From a checkpoint of a small mixture-of-experts model trained on Wikipedia.
Size: 13 layers, 77.2M parameters.
Experts: 64 SwiGLU neurons an expert, 4 picks a token, a sigmoid router.
Training: a variant of Adam for the experts, 604M tokens.
Below are experts of layer 5 (counted from 0) of a mixture-of-experts language model. Rows are named router (the router's row for the expert) and show model dimensions 0-127. Each number is 500 + 50 x the weight over its row's rms, rounded and kept within 0 to 999. Numbers have three digits each.
After each expert's rows: a language model's description of what the expert responds to. This comes from a sample of Wikipedia text that the model never trained on.

# expert 39
router:456600440478392569430543529453481447519484560470452498449519549449426509442516454555575545521475548473451474490519465487502480515469478496573503488534490461493563453439520508494544445377413472511520568530481572453467509490533461440509407503494489565505594497464547542473527616445538586553402455460516527483456457492553507507548447483620527577511617468522453550444449531433422465492460
Description: Table pipe separators and score cells like 1–1;, plus endings of transliterated or foreign names such as -on, -ová, ō.

# expert 13
router:414590496514531562475446581430512599495470482530483535512498476459476434375509416556543510484444523540430534505420517513460557481456467514470560498571538480533552517500493546484480491469492452505532496574515582536544504479535518516460403523550520505537568416552603495476540495425459610494523453366470537521371533432506450491533557456549616565515498583549478477507486473499449422513485
Description: Pronouns and verb forms such as it, we, was, being, would, plus hyphens, list dashes and word-internal pieces like first-person.

# expert 3
router:473511493491539504486430510463463569395447495519431539519577512523460454465450558625523561483513526507520528514481466495510563544519486546534452563629511486483541478376541511454482545521522540467441527595551516610502431466501494472506467586589539488586433393485512499536437507421484559485531422464538477521425485528564511508449480440531543565489515467492471595459544505533466456423451
Description: Mostly line breaks ending list items or paragraphs, plus biographical was, is, He, up, down, and the degree sign in coordinates.

# expert 4
router:495525460487514453500487506515486520540508540462439563449555480498425499521507609649584549482474605454490524497552532481516481541541476461520475462524500487482491431422508535497561535467514501443489500573458526617538412509609456403488490590610582481542503441597517502552564482472555487490419544589410514607475506482498538496465505471469519529455443503497481556424507411534535505415557
Description: Line breaks after headings or list items in infobox-style lists, plus word-initial consonant pieces like Sh, Ch, N.

# expert 26
router:478522438579411508534448564478470415504480505548463501401505537485476442457423509544557500507536574493498471430523498518496569497468409499496556486587470456434485430498498504513412532445444516440454455642502523448516462459571521455563444550592504437428493473490532579547492459460570556502559521434496540538486508509487427479486482479526537601513580477555517468477440393519523542508525
Description: Auxiliary verbs, pronouns and clause words in narrative prose, such as was, were, that, when, which, he, also.

# expert 1
router:490524502534478527456482552579510560544545509547445519512600484520478493478495515601522551528460570453469516468548534499459426536502440594507484534447512460464572566472491424530485469426468469501438451599497524472449508497470564491563511520505501393529596546534519488505580572473505583458449511493459527507488445534441463468483491537486501567484460541539456554505506467524450435454514
Description: Inner pieces of Indian and other foreign names in film credits, plus numbers and award words in tables, such as Patt-ab-hi, 16, Best.

# expert 14
router:474451454561454542538440461383510531465433571507430457448486506563400452513477472533557470597494566511549514490545485535549442488557517440456577524579508467468502458501467452492482503494544476410497485636507468633516534489436491440455466521555443482504465542533521460478535492428516518567412470511566557514455486513407547467466485512547577588484580565547492542538473461390443461532454
Description: Table cell pipes, line breaks, closing quotes and dashes ending items in tables, infobox lists and vote results, such as |, ", –.

# expert 33
router:432527386448495484531556544491557530563451495481376505439538523488475541562560442500463549592494517523406478429476483596587576532577439533531550543553466396506516525487472471521533474432485540444549547509538461536516512503491497512542451527511535463495557452526467536508519536444566577437458503531503580562485551483473491427499340504511520493495514455476465498506521541435536423459525
Description: Pieces of Latin species names and scientific words in taxonomy and anatomy, like mel-an-odonta, oste-oc-lasts, family, plus as.

# expert 27
router:528530506567477449424457466518536569490454444485463547499510460568503542544492471672441515577471575541521438488487510482434564572458477451509530507552478447449537517493418501517509483558437413509569539592465461522555504517489424444507499541559590459455530521550589621552478528409494571474523486468517516552462498565491486533522518497511522573466444514488514475472504469521559458437530
Description: Articles a, an, A and labels in infoboxes and lists such as Total, (aged, Kingdom:, Succeeded by, and table cell separators.

# expert 31
router:511552452479546442478447578471529469497446412497479488441496457510486533480493517532510519587416560509544464422512427480501543490488464560507517574462480451504566483520482510478484472496510428561506609588451526562493471488612423462472491453537503387557534391520544483547600505465426570479440571474544498605384541542473554415457482538415540569424568471465492571553470433426564506502450
Description: Career verbs and institution nouns in biographies, e.g. promoted, appointed, serves as, University, College, County, company.

# expert 37
router:476594436617546501494470497433498486519477491440443449465502515473503478443379492573550549522485549455559467473465484418531532507452523606507548497538493462458570486431449442514440545417497565429509542532516573493498426531547566467495435552568552505463496462429509583476499502542518473546517490452521509499436475469471462442390508445480569539481585525487529473397429467474508442477448
Description: Place names, nationality adjectives and the before locations, such as American, British Columbia, Indonesia, the capital, after in or of.

# expert 10
router:510594456492474491495451533468470516495420466475479591475543535407485506522404411540459453519422556479517449528488496524493570531521536542550396469471459464502570457542459458459459515466448503452513494582581552477459476518527481496483413477538537397518612487603462449537523443470460484520537453502596503554466600543479537523531549481517558548494547536516455504481497555512483456489534
Description: Quote marks around song titles, chart dashes, and nouns like album, song, place, area in music-release and location prose.

# expert 15
router:486521472506452507405508571510412511498375514448484527420524474522413565484532430501530558596472497466560501510516436489508586484551519610477541503572473446408523468479491473481459447435412550490467565558538478488520577488523507431519407457465523467514577469574588487456557480466512543524392478447499516540514504491458449513547481582501536634509564501489460523458583354473474442540435
Description: Determiners the, his, their, and political or governmental nouns such as President, Minister, government, Democratic, papal, in political biographies.

# expert 35
router:461561457447538486440519500421501519513489566468481452508489519464468521508453430548550535504536475546518450496447484484448531492536528560529476512443512402481580416482393432529539454454508541541437522597534574548511537478516435494609467458541448499512574491500490558574475516454556556492475522445526514569475582472532428440496514517565514550475533539468511486458442447482581444510479
Description: Letter clusters inside non-English names and words, especially German, Slavic, Swedish, Arabic, e.g. Häschen, Zaporozhye, Hacquet.

# expert 32
router:454450449544428482444495434426476537461523492417533596386545375528451471531458424488476454539496485527518508600407498480503565530472551606553527508557555522502554512506482443547509492557499513425537509588561531473594529511534441449474377584607481561550503517489476537464529524466497517531491500601476553539554445549541482454430504553537487583517438574450534548426529512485575464477565
Description: Prepositions like at, in, near, due, closing == heading marks, and mid-word pieces after st, tra, air.

# expert 6
router:514614469533473486500378529467498459525427501494511518462532490538514489455479522518510556585450462430461481461463589524431512550577392495521586514492473425450519488513537449468486495467582535499466565455490537490507495445600417538599482489506527353543528495532475470524585465513485466410509519436450544460419455491526499540489552500498487474503565606506444456470525458536398472506555
Description: First tokens of lines after line breaks or table pipes, such as section headings (==Track listing==), score cells, and subordinators like before, until.

# expert 28
router:507511464467493474452509462515437493507553520450472548448501483480481451418458544499577501558519516465446435595517506489556489491518471559533477464444434453530578502516429534480500407527553467499507489606530441444514522525558462492540519519599493518549538533515541513507522626434484519482492430448435571582528504467480543512427510511503584522444527507441523532533454486516521420517483
Description: First names and surname fragments of people in tables and lists, such as William, Robert, Herbst, Petr, Fabricius.

# expert 21
router:494513427490448424491449486415518488419517523486505514424486498591493547512548479488524528515484552471475468449492453477474493550518481487523453446529423360473564542445469438574549435407506514401512551542454558566596561414498519520492493487557506502516467500471585507529499594469450529519468429484582494502477595517479465387485486469594482539493544491472549542430492462406461436457455
Description: Common verbs, adjectives and nouns in prose, such as died, killed, pulled, extreme, important, often after to, a, the.

# expert 36
router:420555469474496474533484572496461498563518471395426511445592446481508501470445466568502521533511550520518484482668489499501508607573520526546457481559451471413500469538490477584475496430463510571502463581490466498564482530529505489492511496484470438495543427525453469491547537485505555483418457467430431465424404523500471476496554484514546517431606401490454600433468526432481372471409
Description: Pipes between cells in sports results and data tables, plus plural word endings like -ers, -ors and people, members.

# expert 30
router:425516465568363511506464484443463555498448563466345543450514451562427513454575431488543490529484547469440489536541475483493542485530492561496472496592463442415538433484510537557464419503498482432504583590488531517518503481520511433507403535546379428434532491538493522511553542502451581559493415453470532468496438512479552464485499522499461563610486462508490533483508420503454529525515
Description: Capitalized name fragments and institutional words like United, War, Court, State, National, often in legal case and government contexts.

# expert 20
router:464531408444455507432499557541548561510529498471495493407424491515521549420533499571596439540497661458540508521474462574510486479470492510580467516557583459505511478433415439497558470456531520501518518495474491467575329549524468528485357504546531470511546442482500489481548432439516584493494356539550556515524436563509419468476494500528567514469510584430491488447543553438461480472502
Description: Capital letters, initials and pieces inside codes, formulas and abbreviations, such as UCSC, C_{3v}, P., CE, list dashes.

# expert 8
router:440561520483510516477478558505459501566437502481466623490561504508468449545506540537617505622409483460456545458438508452392569514487498557507548466541505363382462576449524466553435522427392443487624615554462597479534608572569496522489429551509502393489636461495538489538547445514381547483463472469449496506556489573529422480469558499482548461463549459540487464516509474548430392456492
Description: Quantity and determiner words after the, is, of, such as a, one, other, two, most, some, hundred.

# expert 2
router:521579442538470553480539489421513493575519487463536506485468537435507481467472566486524536618555465405427409519449524514461480588527393528509515472505420526480538402518425540526410427493484498536577539535547440460524500518488517521541414537608544483558521394556539464527516507418534492503390486525421476533502501518507476530532465491558516505515490484490585525432483461522496450504540
Description: Conjunctions, prepositions and list punctuation joining items or clauses, such as and, by, from, or, including, and semicolons between names.

# expert 12
router:471669497504371495520500577509519473503454519410465539479547519476418510496437532531518503501508467405448531524563501532483574517567384500541475559521555450434512490549518485597457436469503485529552588585523533393509462546514521514525419562543489531490575550563507546489519570435473565494420546449509525524426493435539485457490522527443584533457515471588406622466496438476456489534475
Description: Table pipes and line-initial list dashes in tables and bullet lists, plus sentence-ending pieces like s. and while.

# expert 7
router:514522515508507568538460466445522445567539466425508498451463570459440451518464411465524485542477604500400478440456512512472527518496482486517455533564443436470541393474474454545464469522486426506563544584591600436553450487571490505488508494594511476538522453541424515525560635504519557444505454489552508492424515540367530578525554413495512547543642501464507554452503497512452434571558
Description: English first names like John, William, George, and word pieces inside foreign personal names, e.g. Jo in Joong-Dae, Ryoichi.

# expert 5
router:400595435488477511416443500486386458608522504442531494426498463502405519526500518509547552552443546456437468484497493480595555598475491508588490481561447450469558475494526529468456492444444449581441557499512543470637487451503402422501465492523545477486521519521503480460579460390487477429458475564478516582489597527518536502461528482468551536491547484394455510526546459465519419425442
Description: Words in sports articles and results tables: league, season, medal, running back, game, player names, scores such as 1–0.

# expert 22
router:449562483482503510489450566456511512578481415498456501506495493574544494448501542603531447591407559475477429533491422490477568550491423534496484483542439403409556524449435449468556436510587443490602532482491566475502489563524496468561457558496453386466587549534510498549464541418495556484534490480473516465506536564523484451529449461512540441532494507443512605523464504435479479429455
Description: Prepositions like to, in, within, with in research, journal and website contexts, plus capital word-starts such as Ne(uroscience) and URL pieces.

# expert 0
router:461513476493495474463449452528408518504478492551478455431473483585441552489499509551463456534466579460499443494449466554476486578487424451568491483635476413544539467548557468499554470522460476601503476465499521455653544528498497539564428514492448482515565461450515569530518466393489474471467400459512519534532521598479509463514505479444448483531506572471505441488531520426487409467545
Description: Words and number pieces in census and statistical text, such as rate, versus, between, record, decimal parts like .5%.

# expert 24
router:522535472553335496475492468481530502533498394402499561473516526513473512492435459557552508502455477385527460465483460467489530517553508581472462498530484479503496464538452371486478527425532510502541590498538540449489398484531483461518467573641533481533466503462565507506538548511515617472418456549542466548459564407473437399501537493486517504448559512462494602465492393434459543553507
Description: Common words and markup in descriptive prose and infoboxes, such as the, and, known, Born:, ==, table-start pipes, moulded.

# expert 19
router:515527515533450495442502567452482448549520397541492560450425499533437477488514467482580537559434526482456502472485471490520581568519518465498425475592480406434553437500495469465423460475509571431532523562558509381611454517604455490492485496568556434514518518531510486442555485454495460516336435525539580570443537461537563457527491479442497513491574501434485490345491468480646471431518
Description: Football and sports terms like Cup, League, FW, MF, and scores, team names and country codes in results tables.

# expert 11
router:430479406599483473422473529458437493552462511499422531438606520517424533506544565580574508614428541457442528488454422526483451561417452520554520447519463494428601531439523492495511477506464466545543544540457544447602483544505523517573385541488507400542573521540530497557541569426465540519447479484516468477461423556528543580571582512485566540499537476466458519540457404421434398395567
Description: Numeric tokens and digit pieces in tables, years, coordinates and statistics, e.g. 1639–1645, 2.667, Category 5.

# expert 18
router:521610471514443519560495481445538494614479515541422508469534508544514515478508591475526555561479551561506557499482533450481517566525402509534573568464549428399516399523562494473492461419501479495543535472488472452569515536513498485562479431591462433501549482558497511478499495452588485501524524485475517442455472550478537539495528519511564559570621478500465579492479411498477471555437
Description: The prepositions in and of plus commas and periods after words, as in participated in, In 1697, released in January.

# expert 34
router:406624450426548469489584461530529477530523510500461548400499452425469533491478374536494551506508564460503535514487499511557478446515508529554570571532448488478551519500492413508543568495472511522476524611507573529535531577566482413547438507522527420455555390483486592468481492477476573486522369422486512550442553542457498504471486445478556610497610488463464497470465472503547500568516
Description: Given names, titles and place words such as King, William, son, County, town, often in biographies and geographic infoboxes.